Below are experts of layer 6 (counted from 0) of a mixture-of-experts language model. Rows are named router (the router's row for the expert), gate (a neuron's input weights, with its number), up (a neuron's input weights, with its number), down (a neuron's output weights, with its number) and show model dimensions 0-63. Each number is 128 + 32 x the weight over its row's rms, rounded and kept within 0 to 255.
Before each expert's rows: a language model's description of what the expert responds to; "mostly gets" lists some tokens that are sent to it at least half of the time. This comes from a sample of Wikipedia text that the model never trained on.

# expert 5
Initial letter P. Word-initial P or p split off as its own piece at the start of words, such as person, positive, powers, Passenger, Platinum.
mostly gets: " p", " P", " var", "P"
router [ 92 144 132 125 106 126 123 115 103 166 143 160  68 103  95 188 105 123  93 124 104  99 127 159  66 121 133  68 129  70  92 127 177 139 105 110 133 108 136 154 145  91 138 101 130 128 155 106 101 176 101 124 109 101 182 147 107 115 111 120 129 158  79 128]
gate0 [120  98 168 106 153 103 101  95 215 136 180 180 166 123  27 102 172 170 107 182 143 166 114 193 182 108 108 132 131 190 169 101 149 172 119 134 135  94 192  82 127 120 135 105 121 135 133 161 138 123 166  98 107 151 144  98 121 176 125 141 130 105  81 111]
up0 [103  81 124 123 169 165  88 136 120 123  75 125  77 146 174 150 146 139 127 130 122  99  99 163 123 110 145  68 149 126 149 133  96 142 138 180 141 156 104 126 129  89  73 148 122  92 138 133 119 134 110  94 195 131  78 113 146  85  94 158 150 146  93 120]
down0 [136 156  98 111 125 135 217 111 136 185  84 101 118 134 181 119 169 101  96 149 155  89 146 165 150 145 104 157 152 133 150 116 132  58 149 101 110 157 154 123 113 114 127 102 136 108 145  91 196 142 122 107 123  91 112 130 124 166 113 155  76 123 191 107]
gate1 [ 68 143  90 157 133 100 187 181 114 119 207 137 142 116  78 168  84 146 148 103  99 102 109 170  83 116 151 125  85 155 106 135  86 128  87  90 157  95 161 132 182 133 144 104 150  60 111 138  91 183 133  87 100 120 117 128  88 121 104 166  79 144 132 105]
up1 [ 79 182  59 139 167 111 133 124  97 113 146 163  83 125 118 179 176 102 108 119 128  66 113 130 131 113 108 134 166 153 122 114 155  96  85 148 100 135  77 134  77 162 171 129 119 121 106 144 122 163  83  89 149 141 113 178  78 151 137 141 124 131 158 139]
down1 [156 195  36 151 127 134  71 194  67 128  99  69 106 164  98 111 111 142 152  73 162 152  94 108 113 113 169 117 138 121 187 145 164 180 122 125 167 158 137  88 106 151 169 120 146 162 115 144 160 119 162 153 164 103 105 152  69 171 127 136 162 142 128 113]
gate2 [159 152  95 130 158 104 157 148 151 150 108 131 112 189 120  66  67 167 162 173 168 116 108 147 163 130  81 146 135 185 201 112  86 118  97 116 133 197 186 113 119 102 150 145 161 126  91 138 113 139 167  86 108 142 164 160 144 126 123 133 152 152 110 186]
up2 [ 84 129 167  74 115 139 126 119  55 107 118 113 158 113 183 108 124  82  96 101 142 155 173 171 150 120 163  90 121 121 125 148 112 110 109 178 100  99 144 112  89 114 104 113 153 156 155 121 113 167 114 118 109 119 107 148  97 120 168 138 165  71 113 123]
down2 [ 96 190 132  88 140 160 118 103 133 102 109 142 174 102 143 115 160 175 106  87 139 149 103  63 154 119 120 130  96 150  73  85 141  70 134 133 104 118 162  91 114 175 193 146 103 115 144 110 135 135 157 151 113  88 142 195  70 110 139 123 164 155 110 179]
gate3 [134 122 133 114 186 105 120 179  99 132 141 143 116  95  91 115  87 166 113 113 106 114 148 200 129 134 129 106 125 146 106  99 135 102 172 117 128 109 142 156 146 151 155 124 118  93 131 132 127 137 145 148 102 106 138 111 158 144 104 182  24 145 141 126]
up3 [118 136 112  88 121 108 134 151 141 121 143 118 156 185 147 139 164  88  44 184 155  90 182 125 135 110  97 150 150  75  88 147 133 126 136 126 167 153  92 127 117  65 150 149 143 112 129 174 104  77  98 165 141 181 158 119 168 162 105 101 116 114  87 127]
down3 [112  93  95 149 170 138 106 158 162 116 130 170  79 125 135 188 117 102 199 128 154  99 135  73 104 180 117 150 119 136 148 179 143 158  90 189 123 110 147 172 163  69  86 148 128 125 116  96 138 141 131 122 135  96 143 138 106 131 138 137 140 162 139 134]

# expert 52
Numeric table cell spaces. The space opening a numeric cell in statistics and election tables after a pipe, followed by digits such as 0, 1, 81.27.
mostly gets: "See", " l", " −"
router [106 121 156  75  98 163  99 171 110 128 150 125 150 146 136 115 124 182 167 128 150 129 136 152 117 230 183 119 146 124 157 122 115 139 169 131 137 129 197 111 149 109 145  27 133 111 115 139 170 136 161 127  90  58 144 139 101 132 178 162 112 149  74  94]
gate1 [111 137 107 130 110 119 168 146 147 146 129 127 155 145 153 112  58 141 144 151 143 108 104 127 103 150  92  73 111 147 135 147  74 155 148 103 114 100 152 121 175 153  71  88 109 116 138  91 140 140 104 146  86 110 105 136 120 132 162 130 174  67 111 107]
up1 [125 101 135  97 130  98  79  89 136 176  92 138 158  79  90 102  99 143  85 119  74 124 108 124 131 162 149 132  54 135 145 140  94  78  73  76 118 175  49 119 149  54 114 149 150  88 135 155 122  99 183 145  93 122 127 189 161  96 189 154 127 202 109 167]
down1 [112  36 172 131 127 104 129 118 129 130 168  98  79 137 117 160 127 123  81 144 111 159 126 105 148 119  91 159 152 177 116 142 162 115 157 137 159 135 118 159 100 168 199  96 102 146 143 127 137 177 111 180 104 137  73 168 156 115 108 103 110  73 112 125]
gate2 [103 127 181 126 149 135 101 156 145 132 115 128 113 133 132 146 117 189 108  98 127 145 117  99  47 107 169 125 144 170 126 148 101 110 170 109 131 196 121  76  76  67 131 107 118  92  92 162  88 178 141  98 176 107  99 166 100  89 100 183 211  84 127 176]
up2 [137  53  35 153 151  97 116 121  96 172 147 152  92 142 139  89  63 154 161 181 122 156 167 126 154 152 156 105 142 156 173 125 159 139 174 194 182 160 130 101 176 142 131 144 155 100 164 142 161 128  96 174 133 143 130 161 123  30 116 113 139 138 182 139]
down2 [ 89 103 156 107 135 102 129 205 148 128 164 163  91 118 179  99 140 158  91 161 121 135 122 111 140 165 136 146 136  96 141 122 101  90 147 134 138 151 150 174 102 150  69 124  88 167 207 153  98 114 124 193 106  86 145 181 124 167 150  85 152 129 101  88]
gate3 [178 144  77 133 144 101 141 111 140  20 156 170 153 112 139 102  92 161 119 152 147 154 208 155  57 127  95 159 170 145 179 181 115  96  81  66 138 104 162 144 126 135 120 153  72  74 132 136 153  80 132 111 139 170 163 125 110 121 155 187 155 111 136  98]
up3 [123 125 112 150 175 133  92 143 157 126 139 128  59 142 101 136  95 117  70  65 146 138 106 161  96 103 156 148 145 116 114 148  69 128 140 117 102 146 133 106 170  73 126 169 138 131 174 117 150 105  93 142  78 208 177 145  81 169 102 126 155  74 156 178]
down3 [106 135 135 144 104 109 106 137  71 150 141 171 114  97  97 125 141 139 160 127  54 177 103 130 127  78 162 130 134 170 191  83 118 134 111 149 110  75 139  38  84  96 106 161 144 148 127 129 120 132 140 170 161 166 139 175 115 165 114 104 129  76 103  95]
gate4 [121 151 170 118 186 137 105  95 124 141 211 152 146 200  96 118  76 175  94 137  96  73 116 146 138 131  95 111 107 108 185 139 116  78 109 168 175 176 121  92  79 119  92 106 134 119 142 144 113 176 159 156  68  88 198 104 109 134 146 108  92 110 137 122]
up4 [123 124 152  98 188 150 114 101 116 133 167 124 150  66 175  73 132 171  96 128  83 183 177 130 107  92 132 125 138 140 145 102  86 133  91 138 123  93 139 114 142 104 122  93 100 102 146 138 130 103 133  59 183 106  98 131 118  79  89 106  92  98 105 106]
down4 [141 111 142 154 132 121 123 137 131 112  90 177  97 127 161 135 145 125 132 191 143  85 108  72 174 108 130 136 140 190 133  93 164 148 130 145 117 163 128 106 105 152  94  98 167 111 126 153 137 104 130 102 112 133 153 164 114 145 128 120 143 148  94 197]

# expert 27
Place commas, list separators. Commas after city names before the state or country, like Los Angeles, California, plus table pipes and infobox bullets.
mostly gets: " X", "raz", " •"
router [109 100 177 165  68 200 147 184  96 100 169 134 142 143  98 185 139 179 134  73 118 120 155 138  55 154 118 142 157 118  86  90 127 157 129 145 116  88  80 108 177 142 163 122  71 127 143 149 164 111 151 132  91 103 139  90  91 146 145 154 106 111 140 143]
gate0 [135 149 192 130 117 130 135 114 131  89  83 126 128 106 122 160 113 140 148 119 218 166 148  97 115  90 110 111 168 164 149 104  73 100 117 159 137 111 140 148 111  91 124 178 136 146 150 121 193 139 133 115 114 124  76  92  89 163 149 142  47 124 122 115]
up0 [146 132 147 168 158 127 128 113  76 104 152 187 104 135 105 130  95 196 178 128 120  68 157 152  45 121 153  75 148 113 121  97  85 143 142 189 121 138 138 140 159 131 107 104 134 138 118 149 115 146 105 122  91 109  64 157 161 229 134 162  99  88 112 127]
down0 [ 92 185 148 114  86 100 137 119 119 125 200 124 165  92 139 126 166 131 111 156  45 118 170 135 102 172 152 121 163 164 116 145 197 114 100 153 129  95 166 157 141  94 195 116 136 165 161 159 116  76 110 120 122  94 143 111  64 100 109  56  86 137 137 146]
gate1 [ 90 174 141 129 122 123 151 122 129 129 134 131 120 136 103 160 130 189 145 110 153 106 168 192  94 124 151 118 170 187 136 106  74 103 143 118 142 164 103 121 116  57 168 135 108 114 105  86 174  67  38 117 131 145 153 101 118 138 190 141 133 120 161 134]
up1 [168  95 169 150 192  87  99 135  84 136 139  93 155  85 164 172 125 165 116 114  85 129 122  98 142 121 124 115 140 126 129 126 120 114 169 117 165 163 111 123 118 148 113  93 211 159 192 125  74 150 184 155  77 107 101 143 179  82 112 102 145  75  34 127]
down1 [145 157 127 139 149 139 102 104 146 101  74 143 112 126 171 125 106 142 140  49  77  94 163 125 120 181  88 125 168 104 139 103  96 121 145  98 118 212 128  90 175 123 119 123 153 129 146 143 145 153 162 138 151 122 121 117  85 116 121 181  96 139 138 211]
gate2 [106 118 164 145  75 128 126 157 107 121 128 161 124 111 130 107  52 149 140 149 129 149 129  86 162 163  40 122 183 184 174  87  90 183 120 159 107 102 102 164 126 169 184 133 135 156 136 150 103 136 114  95 116 100 108  84 105 137 104 128 168  88 187 108]
up2 [138 134 136 125  65  75 136 131 125 134 124  86 168 109 137  92 138 156 151 122 129 116 125 139 137 150  67 108 150 147 110 141 125  85 131 145  69  85  71 122 137 140  90 144 179 120 104 100 147 196 106 108  81  95 111 121 106 103 150 114 147 100 124  71]
down2 [143 158  80 107 145 125 160 152 144 172 136 170  70 121 125 111 129 131 153  88 140 122 142 157 169 165 120 121 137 157 111 120 142  95 137  99 125 160 118 169 148 152 110 127 209 112  96  52 169 101 112  89 122  64 173 120 115 100 100 132  81 134 124 113]
gate3 [181  94 166 121 112  98 172 102 148 166 101 160 127 140  76 159 146 125 156 146 125 134 139 156 144 170 118 114 160 167  66 137 169 103  91 129 159 111 131 108 148 157 185 160 116 178 171 127 153 133 172 181 116  89 162 143 179 180  95 167  96  78 185 136]
up3 [134 119 171 135 143 123 154 142 100 141 196  91  86 109 124 170 148 164 126  97 157 107 140 105 176 158 103  98 136 140 146 150  77 133  69  92 102 148 120 134 166 130 175 114 147 131 198 145  53 128 152 184  65 182 157  94 182 109 112 116 169  89 125 154]
down3 [184 108  50 135 125  88 159 145 150 137  79 136 123 165  94 132 158 151 142 187  91  50 178  93 159  97 203 202 102 180 156  96 115 140 126 108 154  90 126 149 164 168 133 119 119 102 130 114 139 106 145 123 128 146 118 149  97 140 117  74 164 148  85 116]

# expert 58
Parentheses after numbers. Opening parentheses, commas and dashes after a year, number or name, as in 1918 (MD, 2003, much, Perry (Devizes).
mostly gets: " (", "—", "("
router [116 158 145 125  93 160 116 187 104 135 146  83 137 174 135  95 100 188 111 147 109 117 135 154  41 141 139 123 127 137 112 113 165 140 108 161 163  41 146 127 101 169 140 149 139  96 147 131 113 127 134  92  95 105 116 120  98 107 128 169 204 206 163  62]
gate0 [145 106  86 114  66 133 100 109 108 135 119  74 164 121 119 142 117 208 137 123 126  89  81 120 130 138 144 106 135 147 142 154 132 171 135  97 159 174 140 119 108 162 149  97  73 131 100 148 117  61 163  90 143 128 154 127  76 150 159 142 112 146 112 128]
up0 [127 181 109 163 203 188 157 114 164 134 103 127 109 153 154 173  88 132 206 190 160 114 160 108 139  76 157 151 176  80 103 120 196  83 124 138 133  71 119  99 122 146 156 149 168  84  72 109  89 127 131 117 118 111 147  80 128 155  84 167 140  77  98 179]
down0 [ 94 134 125 156 153 115  83  62 103 130 135  94 191 104  63 155 138 118  92 128 123  75 112  89 146 142 116  99  95 111 144 202 130 231 125 131 148  98 166 134 135 196  90 107 152 143 117 120 122 127  91 116 119 224 126  85 133 140 114 133 128 146 210 145]
gate1 [146  58 139 135 112  97  90 144 116 121  86 155 149 152 127 127 145 111 114 137  97 172 189  99 119 144 119 126 120  90 114 140 137 120 173 117  94 101 162 141 168  14 128 107 136 147 143 145 156 187  96  99  90 120 178 167  75 204 127 146 133 114  92 146]
up1 [110 125 128 134 156 131 117 108 140 157 102 151 150 127 107 123 110 126 111 102 146 117 132 102 162 140 144 101 107 184 157  62 196 168 153 153  28  69 161 167 130 151 147 114 182 149 136 113 135 138 184 119 124 112  86 104  87 148 166 126 108 118 134 176]
down1 [ 70 141 136 128 110 124 181 139  83 124  67 197 145 123 110 172 112  87 123 111 126 104 184  91 163 147 110  57 160 196 100 128 153 148 119 131 149 122 140 121  99 113  92 135 123 133 155 142 138 144 122 114 157  97 154 149 123 169 106 112 148  97  84  82]
gate2 [183 113 103 129 150 167  46 204 134 109 107 109 155  80 142 170 108 120 126 159 179  72  70 147 115 138 153  88 163 158 105 140 107  52 182 115 144 131 147 116 117 102 141 165 108  90 141 128 159 115  91 203  80 135 133 121 126 193 110 119 102 137  95 100]
up2 [150 128 158 134 114 142  73 164 199 132 122 166 127 143 127 167 153 145 174 166 129 131 157 154 119 152  93 117 176 150 207 171  97 113 109 120  89 122 124 106 151 133 198 122 132 185 101 111  62  63 113 108 132  80 154 134 108 178 142 160 141  58 137 118]
down2 [120 127 128 154  89  91 105 117 148 104  87  67 103 116 123  85 136 145  76 167 190 137 102 118 140 158 117 107 128  78 130  85 169 169  86 135 129 122  87  87 123 152 215 129 143 153 184 159 151  91 161 191 129 123 115  88 148 185 111  85 138 174 167 158]
gate3 [115 120 135 173 156 124 138 121 115 142 100 127 121 122 143 153 161 122  89 114 125 140 129 116 113 125 143  54 150 174 135 181 154 110 157  95  85 135 129 189  77 149 137 111 139 115 137 116 115 109 151 182  80 100 110 146 178 112 145 131 121 137 180 123]
up3 [121 125 170  61 115 102 154  71 116  55 116  82 166 151 135 109 160 118 156 135 137 127 159 119 160 183 168 134 115 121 128  74  91  97 110 159 113 149 143 110 123 131 167  75  96 122 119 138 129 112 174 138 163  93 183  65 125 137 158 127 150 202  95 168]
down3 [116 120 198 115 175 105 200  76 162 103 100 109 132 158 187 132  59  64  63 101 168  79 168 102  95 123 130  92 139 194 148 121 170  98 148 170  70 156 133  79 143 147 152 167 113 135 145 111 184 102 120 154 177 136 122 111 127 162  82 163  98 118 141 110]

# expert 60
Table cell separators. Pipe separators after numbers in sports, election and statistics tables, plus semicolons and degree signs in numeric lists.
mostly gets: " public", " —;", "ublic", "%;"
router [144 108 119 113  68 170 122 123 137 113 182  44  87  77 106 121 155 179  84 137 172 108 115 125  96  90 139 120 140 137 107 119 205 167 138 149 117 113 146 113 130 127 114 136 174 171 197 137  61 113 128 104 134 150 141  74 142 148 133 127 112 124 128  54]
gate1 [149 140 126 104 102  80 188 148 155 129 131  74 155 155 115 144 207 102  79 155 135 172 119 133 109 155 151 177 137 142 159 140 142 152 111 132 174  92 135 117 104 118  88 200 139 186 185 110  68 149 118 111  94 123 159 119  94  97  74 132 116 137 150 112]
up1 [154 175 104 168 147 120 136 103  95 114 137 104  76 136 151 148  57 123 124  70 131 123 153  73 108 104 136  77 128 124 110 105 130 118 127 149 144 102  72 103 120 117 137 109 158 136 151 145 153 157  63 164 140 113 147  96 114 149 109  91 117 157 105 129]
down1 [156 113 133 113 203  96 193 142 126 141  93 196  57  78  66 121 147  69 109 189 149  84 120 118  99  79 122 189  91 153 130 146 135 130 139 127 114  54  80 100 167 120 134 174 143 153 128 121 149 210 162 106  89  88 104 105  80 105 108 130 107 111 190 176]
gate2 [ 55 102 157 118 104 132  82 158 168  77 148 182 157 134 107  98 154 142 120 114 166  63 155  95  84 105 112 128 143 103 128 124 129 133 117 171 123 238 134  83 174 182 127  80  90  96 103  86  62 130 118  91 102 137  82 148 111 175 137 164 188 126 170 110]
up2 [138 167  43  86 105 137 131 181 157 151 105  81  68 107 155 176 159  93 139 166  93  99 133  89 151 137 136 121 147 123 122 140  96 119 172 125 131 125 120  93  97 105 106 173 168 102 187 128 165 152 123 111  93  97  85 171 132  92 153 129  87 103 149 104]
down2 [111  99 161  98 108 102 130  94 158 106 158 101 163 100 145 155 147 103  75 156 132 137 128 101  81 168 108 130 137 113 130 155 125 114 177  87 129 108 114 110 129 146 124 131  85 131 130 127 171  89 146 130 148 163 119 109 125 129 144 132 168  89 117 130]
gate3 [126  95 118 120  65 164 162  94 132 175 140  98 127 119 187 144 144 108 107 135 182  74 134  93 126 109  91 205 124 140 113 146 136 122  80 173 101 152 168  98 129 176 130  66  94 165 169 126 151 129 144 104 131 132 115 120 161 161 124 173 166 139 168 149]
up3 [143 117 148 148 143 119 147 130 123 133 106  61 100 131  95 150 156 171 162 115 182 183 123  90 139 115 129 151 119 149 125 164 134 149 185  49 117 111 125 131 134  62 216 174 114 111  78  78 134  84 146 126 126  91 184 112 106 155 152 119 137 155 132 109]
down3 [161 157 123  53 118 189 132 135 139 120 166 156 129 110 181 119 153 158  98 160  93 127 122 155 148  79 153  70 155  61 113 107 147 161 124 166 142 143 145  46 119 112 157 144 153  95 107 107 136 169 129 109 118  96 173 105 168 152 140 147 133 166 121  82]
gate4 [124 206 106 119 174 142 124 120 174 118 169 131 133 146  89 106 139 139 125 136 162 109 157 102 135  70 155 144 101 148 166 144 110  86 106 140 110 152 182 185 111 159 131 164 148 137 119 147 103 130 177  92  70 108 115  74 130 137 117 112 151  76 123 126]
up4 [ 87 189 105  49 138 109  98 128 124 157 159 166 159 138  41 126 160  95 123 108 219 124 122 152 163  93 185 147 152 116 178 143 132 108 118  87  65 148 168 105  61 135 139 121  48 129 121 140 116  60 109 127 105  86 132 134 163 181 135 154 138  91 164 179]
down4 [151  93 171 122  85 140 137 156 142  72 116 108  97 130 128  58 162  89 121 187 149  87 192 125 134 166 167  91 151 209 119 133 121 110  82 115 162 152 142 154  96 139 142 108 169 128 138 187 175 111 164  96 138 116  91 107 131  78 136  74 158 138 153 155]

# expert 51
Hyphens, apostrophes, opening quotes. Hyphens joining compound words, possessive apostrophes and opening quote marks, such as Banjo-Kazooie, three-month, Europe's, "feeble.
mostly gets: " \"", " '", "'", " [", "“", "’"
router [113  87 133 105 119 100 124  89 186 155 122 175 111 176 142 139 119 153 144 103 133 143 106 125 135 134 134 174  60 126 120 132 117  84 129  85 100 137 149 109 180 134 107 139 119 117  84 177  81 142  91 126 147 135 131 149  94  74 103 124 160 133 127 120]
gate0 [ 96 111  95 119 100  60 113 114 139  63 177  89 176 144 158 131 132 107 167  83 142 152 131 134 107  98  85 112  76 108  96 119 112 109  52 128 165 141 126  86 201 131 120 208 103  93  95 171 116 141 108 151 127 110 186 120 117 168 132 138 116 150 108 124]
up0 [ 87 134 133 141 183  79 122 207  97 104  58  90 102  92 145 168  90 107  83  86  93  84 131 178 116 142 143  96 131  94 112 112 134 170 164 147  87  82 143  49 160 107 107  75 169 105 116 107 128 158 103  98 171 179 162 146 139 150 158 167 123  88 170 112]
down0 [182 138 147 182 139 144 160 106  52 181 153  81 175 173 134 146 145 128 134  94 158 164 102 100  92 136 137  91 109 155 132 123 161 185 131  86 178 124 146 116 137 105 105 159 116 131 166  53  98 113 112 168 149 137 105 108 166 116 134 174 124 155 130  94]
gate1 [172  66  52 124 169 159 110  86  97 113 115 162 117 131 108  98  73 172 144 114 131 122 127 143  87 120 102  46 124 167 131 171 179 145 128 123 116 130 129 131  83 152 103  85  94  87 128  69 140 192 115 144 125  95 158 117 106 155 158 167 144 110 140 123]
up1 [110 151 194 129 135 121 115 164 137 144 123 158 153  81 176 140 153 103  53 139 102 155  92 189 178  89 111 138 139 101  87 171 143 102  89  53 159  74 133 125 187 158 144 105 180 138  97 101  73 132  74 157 113 135 157 136 152 108 105 134 197 137 104 144]
down1 [169  92 116 106 101 131 117  43 159 175 115 170 149 140 150 167 114 113 133 120  39 153  99 117 152 159 100 150  78  65 135 144 172 113  99 185 151 168 188 104 146 105 109 128 160 156 182 129 121 112 118 166  88 162  94 162  86 114 122 134 164 107 117 170]
gate2 [145 126 162 109 154 158 130 156 179 137 140 155 156 164 124 146 121 117 125 164 140 131  76 107 141 173  71  96  54 188 142 142 148 200 171 113  86  97 100 144 166 132 125 149  53  61 117 134 172 142 164 140 104 145 102 212 125 177 150 117 141 144 112  87]
up2 [121 134  97 109 120 125 135 113 165 139 123 130  91 177  89 124  72 117 133 111  76 160 113 133 155 129  85 112 146  90 106 125 137 125 115 108 112 124 123 125  83 112 169 148 147  13 120 125 144 201  67 117 115 119 113 196 148 136 158 162  77 132  72  41]
down2 [ 65 109 136 147 137 102 130 106 183 154  51  71  97  78 116 168 124 125  92  73  82  81 174  48 134 109  78 170 161  94 152 156 135 117 191 198 162 165 145 145 113 158 110 164 163 131  95 134  44 147  59 194  47 135 141 116 153 141 110 155 120  73  93  87]
gate3 [129 121 100 106 153  85 147 124 171 130  72  58 158 157 170 140 147 131 146 135 182 150 151  89 166 141 116 146 140 155 119  84 120 163 106 161  84 127 157  69 168 167 101 155 156 185 187 137 143 132  80 115 112 126 126  76 125 114 110 141 149 160 132 140]
up3 [140 143 105 199 172 164 121 128 143  62 141 122 143  96 144 146 163  61 147 114 118 104 197  91 176 139 149 157  58 140 162 138  61 121  83 143 158 163  74  72  84 137 123 117 140  72 168 146 202 156 117 206 131  90 139  96  46  93 141 168 120 116 139 152]
down3 [106 128 152 120 130 137 144 137 126 140 141 159 134 199 129 124 142 126 118 166  99 112  92  54  76 107  76 113 126 159 196 176 130 146 172 122 130 157 143  80 110 123 119 121 134 101 135 120 150  41  67 100 109  90 156 144  96 166  88 119 100 157 140 164]

# expert 46
Line breaks and un-/rec-. Line breaks and separator rows ending table rows, plus word-initial prefixes un, rec, inc, as in rec-ognition, un-loaded, R-ec-eption.
mostly gets: " un", "|---|---|---|---", " rec", " inc", " Rec", " Un"
router [119  81  91 124 145 102 170  79 163 123 116  79 144 162 155 135 149 183 112 118 136 101 152 173 112 172 172 149 172  97 131 119 143 145 115 144 110 107 148 135 160 185 119 126 120 156  79 174 149 107 153 179 148 120  83 140  86 116 184 140 113 207 124 101]
gate0 [ 90 125  97 136  98 142 122 106 142 130 155 173 145 106  96 196 170 167 142 197 160  85  92 149 130  88 128  98 104 161 154 108 160  89  94  75 228  71 168  80 129 145  92 141 167  94 163 123 148 139  91 135 123 163 147 113 115  85 123 108 106 184 170 182]
up0 [140 129  75 102 126 116 122  98 122 120 170 104  72 159 153 161 153  71 154  80 174 138 139 100  88 135 130 178 136 156 118 100  98  97 176  98 125 139 137 164 120 138 148 161 113 153 117  90 126  63 141 141 126 138 156 154 141 178 125 175 157 181 139  92]
down0 [155 159  87 131 166 122 126 153 111 168 121 147  99 102 127 106  50 141 108  93 136 141 125 161  96  81 121 151 125 100 138 192 122 106 103 159 116 113 159 144 103 125 141 209 136 165 148 114  43 117  81 169 159 109 125  70 100 126 131 154 139 108 118 142]
gate1 [ 89 124 150 142 148 129 129 114  81 172 143 142 165 121 160 115  96  77 138  58 146 187 142 178 123 117 131 111  71 193 124 139  98  74 132 101  69 119 164  79 122 118 118 161 172 154 154 122 107 104  26 131 178 130 102 125  87  89  99 151 135 102  81 162]
up1 [129 153 136 103 164 159 177 140 155  80 176 148  99  92 116 164 159 154 108 148 138 131 126 151 151 115 109 136 135 140 111 129 150 113 112 122 100 188 120 147 145 134  94 126 143  78 146 154 139 101 104 103 119 128 125 139 184 105  91 151 100 105 182 137]
down1 [ 90  92  91  58 120  80 178 147 223  77 169 162 131 189 142 127 114 155  87 191 136 117 152 139 126 144 170 118 132 109 149 133 134  92 106 119  97 106 153  97 143 137 177 138 101 125 156  45  93  81 103  66 155 125 147 152 157  96 133 120 165 116 129 161]
gate2 [ 97 117 111 149 132  90 103  99 161 103 109  79 153 121 113 121 168 141 130 101 177 114 181 153 127 100 153 147 188 204 185  36 131 160 126 107 126 149 197 103 149 131 174  75  95 121 131 142 181 102 136 108  90  93 108 176  76  95 161 111 109 121 130  77]
up2 [103 110 122 122 166  97 151 139  86 137 111  78 148 135 190 106 122 164 141  93 135 113 160 177 111 103 207 165 154 140 196 126 147  91 119 214 160 151 150 131  98 143 112 105 100 157 125 108 123  89 129 110 158  87 176  92  88 133 107 137 104 116 137 123]
down2 [112 179 122 125 120 153 112  34 128 130  97 136 112 160 143 133 196 154 133 133 114 138 104 149 116 171 147 115 130 105 122 139 119  75 152  84 118 172  88  90 153 139 102 116  87 108 131 128 140  75  95  53 103 170 111  89 144 167  65 117 161 152 125 125]
gate3 [148 156 124 131 125 125 147 120 169 128 163  96 113 135 169 114 145 189 156 169 105 215 154 156 139 149 161 118 117 143  97  46  80 128  47 164 111 123 159 152 101  96 138 149 135  88 130 115  72  82 127 159 120 145 111 112 132  81 143 113 112 182 138 107]
up3 [125 136 172 108 140 192 102 150 125 112 119 173 155 173 134 182  75 142  95 149  98 131 105 113 112 134 170 163 126  97  87 137 157  99 121 162  87 168 101 112 155 103 112 131 133  82 124  97 146 100 149 162  82  67 142 122 164 154 132  92 106 195 149 156]
down3 [ 77 153 162 114 120 201 131  62  93 153 139  96 128 108 167 144 102  93  93 124  89 154 118  71 166 148  96  58 124  80 115 129 111 134 126 102  91 136 127 133 110 128 120  86 169 126 162 132 129  94 150 148 107  81 118 139 152 142  81 109  81 125 153 146]

# expert 49
Table and list separators. Pipe, semicolon, parenthesis and heading == separators ending cells in tables, stat lists and section headings, e.g. Europe; Total.
mostly gets: ");", ";", " ===", " =="
router [147 100 117 150 157 154 111 146 113  64 197 116 108  59 145 102 127 145 187 143 101  90 162 124 192 130 113 175 115 138 106  60  90 126  91 120 107  91 154 166 137 155 134  97 123 132 117 113 146 158  88 141 139 125 173  96 160  95  73 158 150 190 108 105]
gate0 [159 161 132 128 167 140  99 135 116 117 117 105 123  89  89 119 112 119 132 158 144  98 103 105 129 139 111 106 105 189  99  94 173 138 108 157 167  76 100 103 153 192 124 173 166  97 142 183 111 140 107 151 103 140 115 161 145  97 146 140 150 148 151 144]
up0 [126 115 140 138 143 132 148 132 140 113 117  92 124 100  76  94 109  89  99 111 129 104 150 138 157 118 134 107 118 167 147 161 123 130 131 144 125 132  54  92 108 154 163  75 180  60 174 165 108 161 160 117 126 136 121 106 146 148 108 177 149 123  63 171]
down0 [119 119 136 122 181 106 117 144 128 146 152 127 152  89 129 136  90 115 116  98 116 103 112 144  90 124 131 142 135 164  92 127 122  93 156 191 147 138 149 135 172 109 120 172 187 120 116  43 139 151 148 141 108  63 134 186 149 160  32 126 119 155  98 172]
gate1 [140 139  73 101 155 214 151 165  82 107 143 159 142 169 161 122 158 157 119 123 152 127  83  98 144 121  99 144 156 137 150 103 131 157 135 184 129 118 152 180 167 125 143 142  75 154 164 132  80 229  67  78 135 167  65 120 113 134 171 139 137 145 110 110]
up1 [153 113 139 160 146 164 140 117 135 192  75 134  87 160 124 170 145 118 107  97 160 131 102 134 106 141 155 132 116 122  73  85 153 114 123 111 141 102 170 145 158  64  74  87 132 188 162 167 134  92  89 131 108 178 143 108 104 142 109  73  95  40 201 163]
down1 [120  87 165  95 131 142 132  60 117 176 131 138 156  77 144  86 131  98 144 165 164 114 108 157 157  99 139 131 167 105  87 129 155 186  97 170 116 180 147 165 161 126 103 158 165  93  68 141 161 139  85  93 179  97  59 111 185 121 167  76 111 133 150  56]
gate2 [112 136 133 107 147 118 121 133 158  82 131  77  95  86 109  89  93 138  67 153 107 181 191 128 129 162 167 129 173 146 100 118 134  90  95 130 162 159 100 177 175 121 127 122 125 124 191 151 106 146 152 144  87 106 141  75 101 100  92 142 164 129 135 154]
up2 [133 174 139  99  98 153 102  87 120 179 109  65 127  94  97  77 206 122  94 155  89 128 170 124 155 125 120 146 125 125 124 124  65 103 124 168 156 163 203 196 166 113 103 184 161 119 170 131 144 100  45 138 165  88 154 131 130  83 117 150 120 174  96 102]
down2 [117  89 110  96 117 152 112 125 192 147 183 127 189 144 101  53 101 179  74 130 131 157 101 114 106 108 113 180  86 157 122 110 143 166 126 126 134 153 122 135 122 104 112 126 106  98 116 145 119 135 146  70 198  82 131 193 122 140 154 148 189 128  94  68]
gate3 [ 96 139  86 135 121 135 116 143 136  87  94  96 132  78  87 110 110 140 152 117 147 156 160 114 143 141 138 131 133 156 135 178  89 151  89 104 156 132 127  96 175 102 165 150 104 111  65 102  86 117 138 160  91 124 107 148 154 132 126 105 180 146 108  55]
up3 [ 93 137 148 123 124 146 134 145 156  94  98  86 169 117  87 135 102 128 174 146 125  82  58 134  99 142 210 149 166 120 106 150 159 132  98 200 142 126 122 114 110 134  44 109 107 135 150 165  80 105 116  86 106 182 142  68 111 110 132  65  93 131 112  78]
down3 [ 74 158 127 101 134 140 137  85 134  76 160 185 142 108 130 170 145 130 118 109  49 101 125 193 133 209 138 110 128 184 160 133 185 121  91 102 144  99 142 181  74 125 143 104 125 128 129 172 152  87  83 135 133 167  83 135  76  85 111 157 171 119 162 145]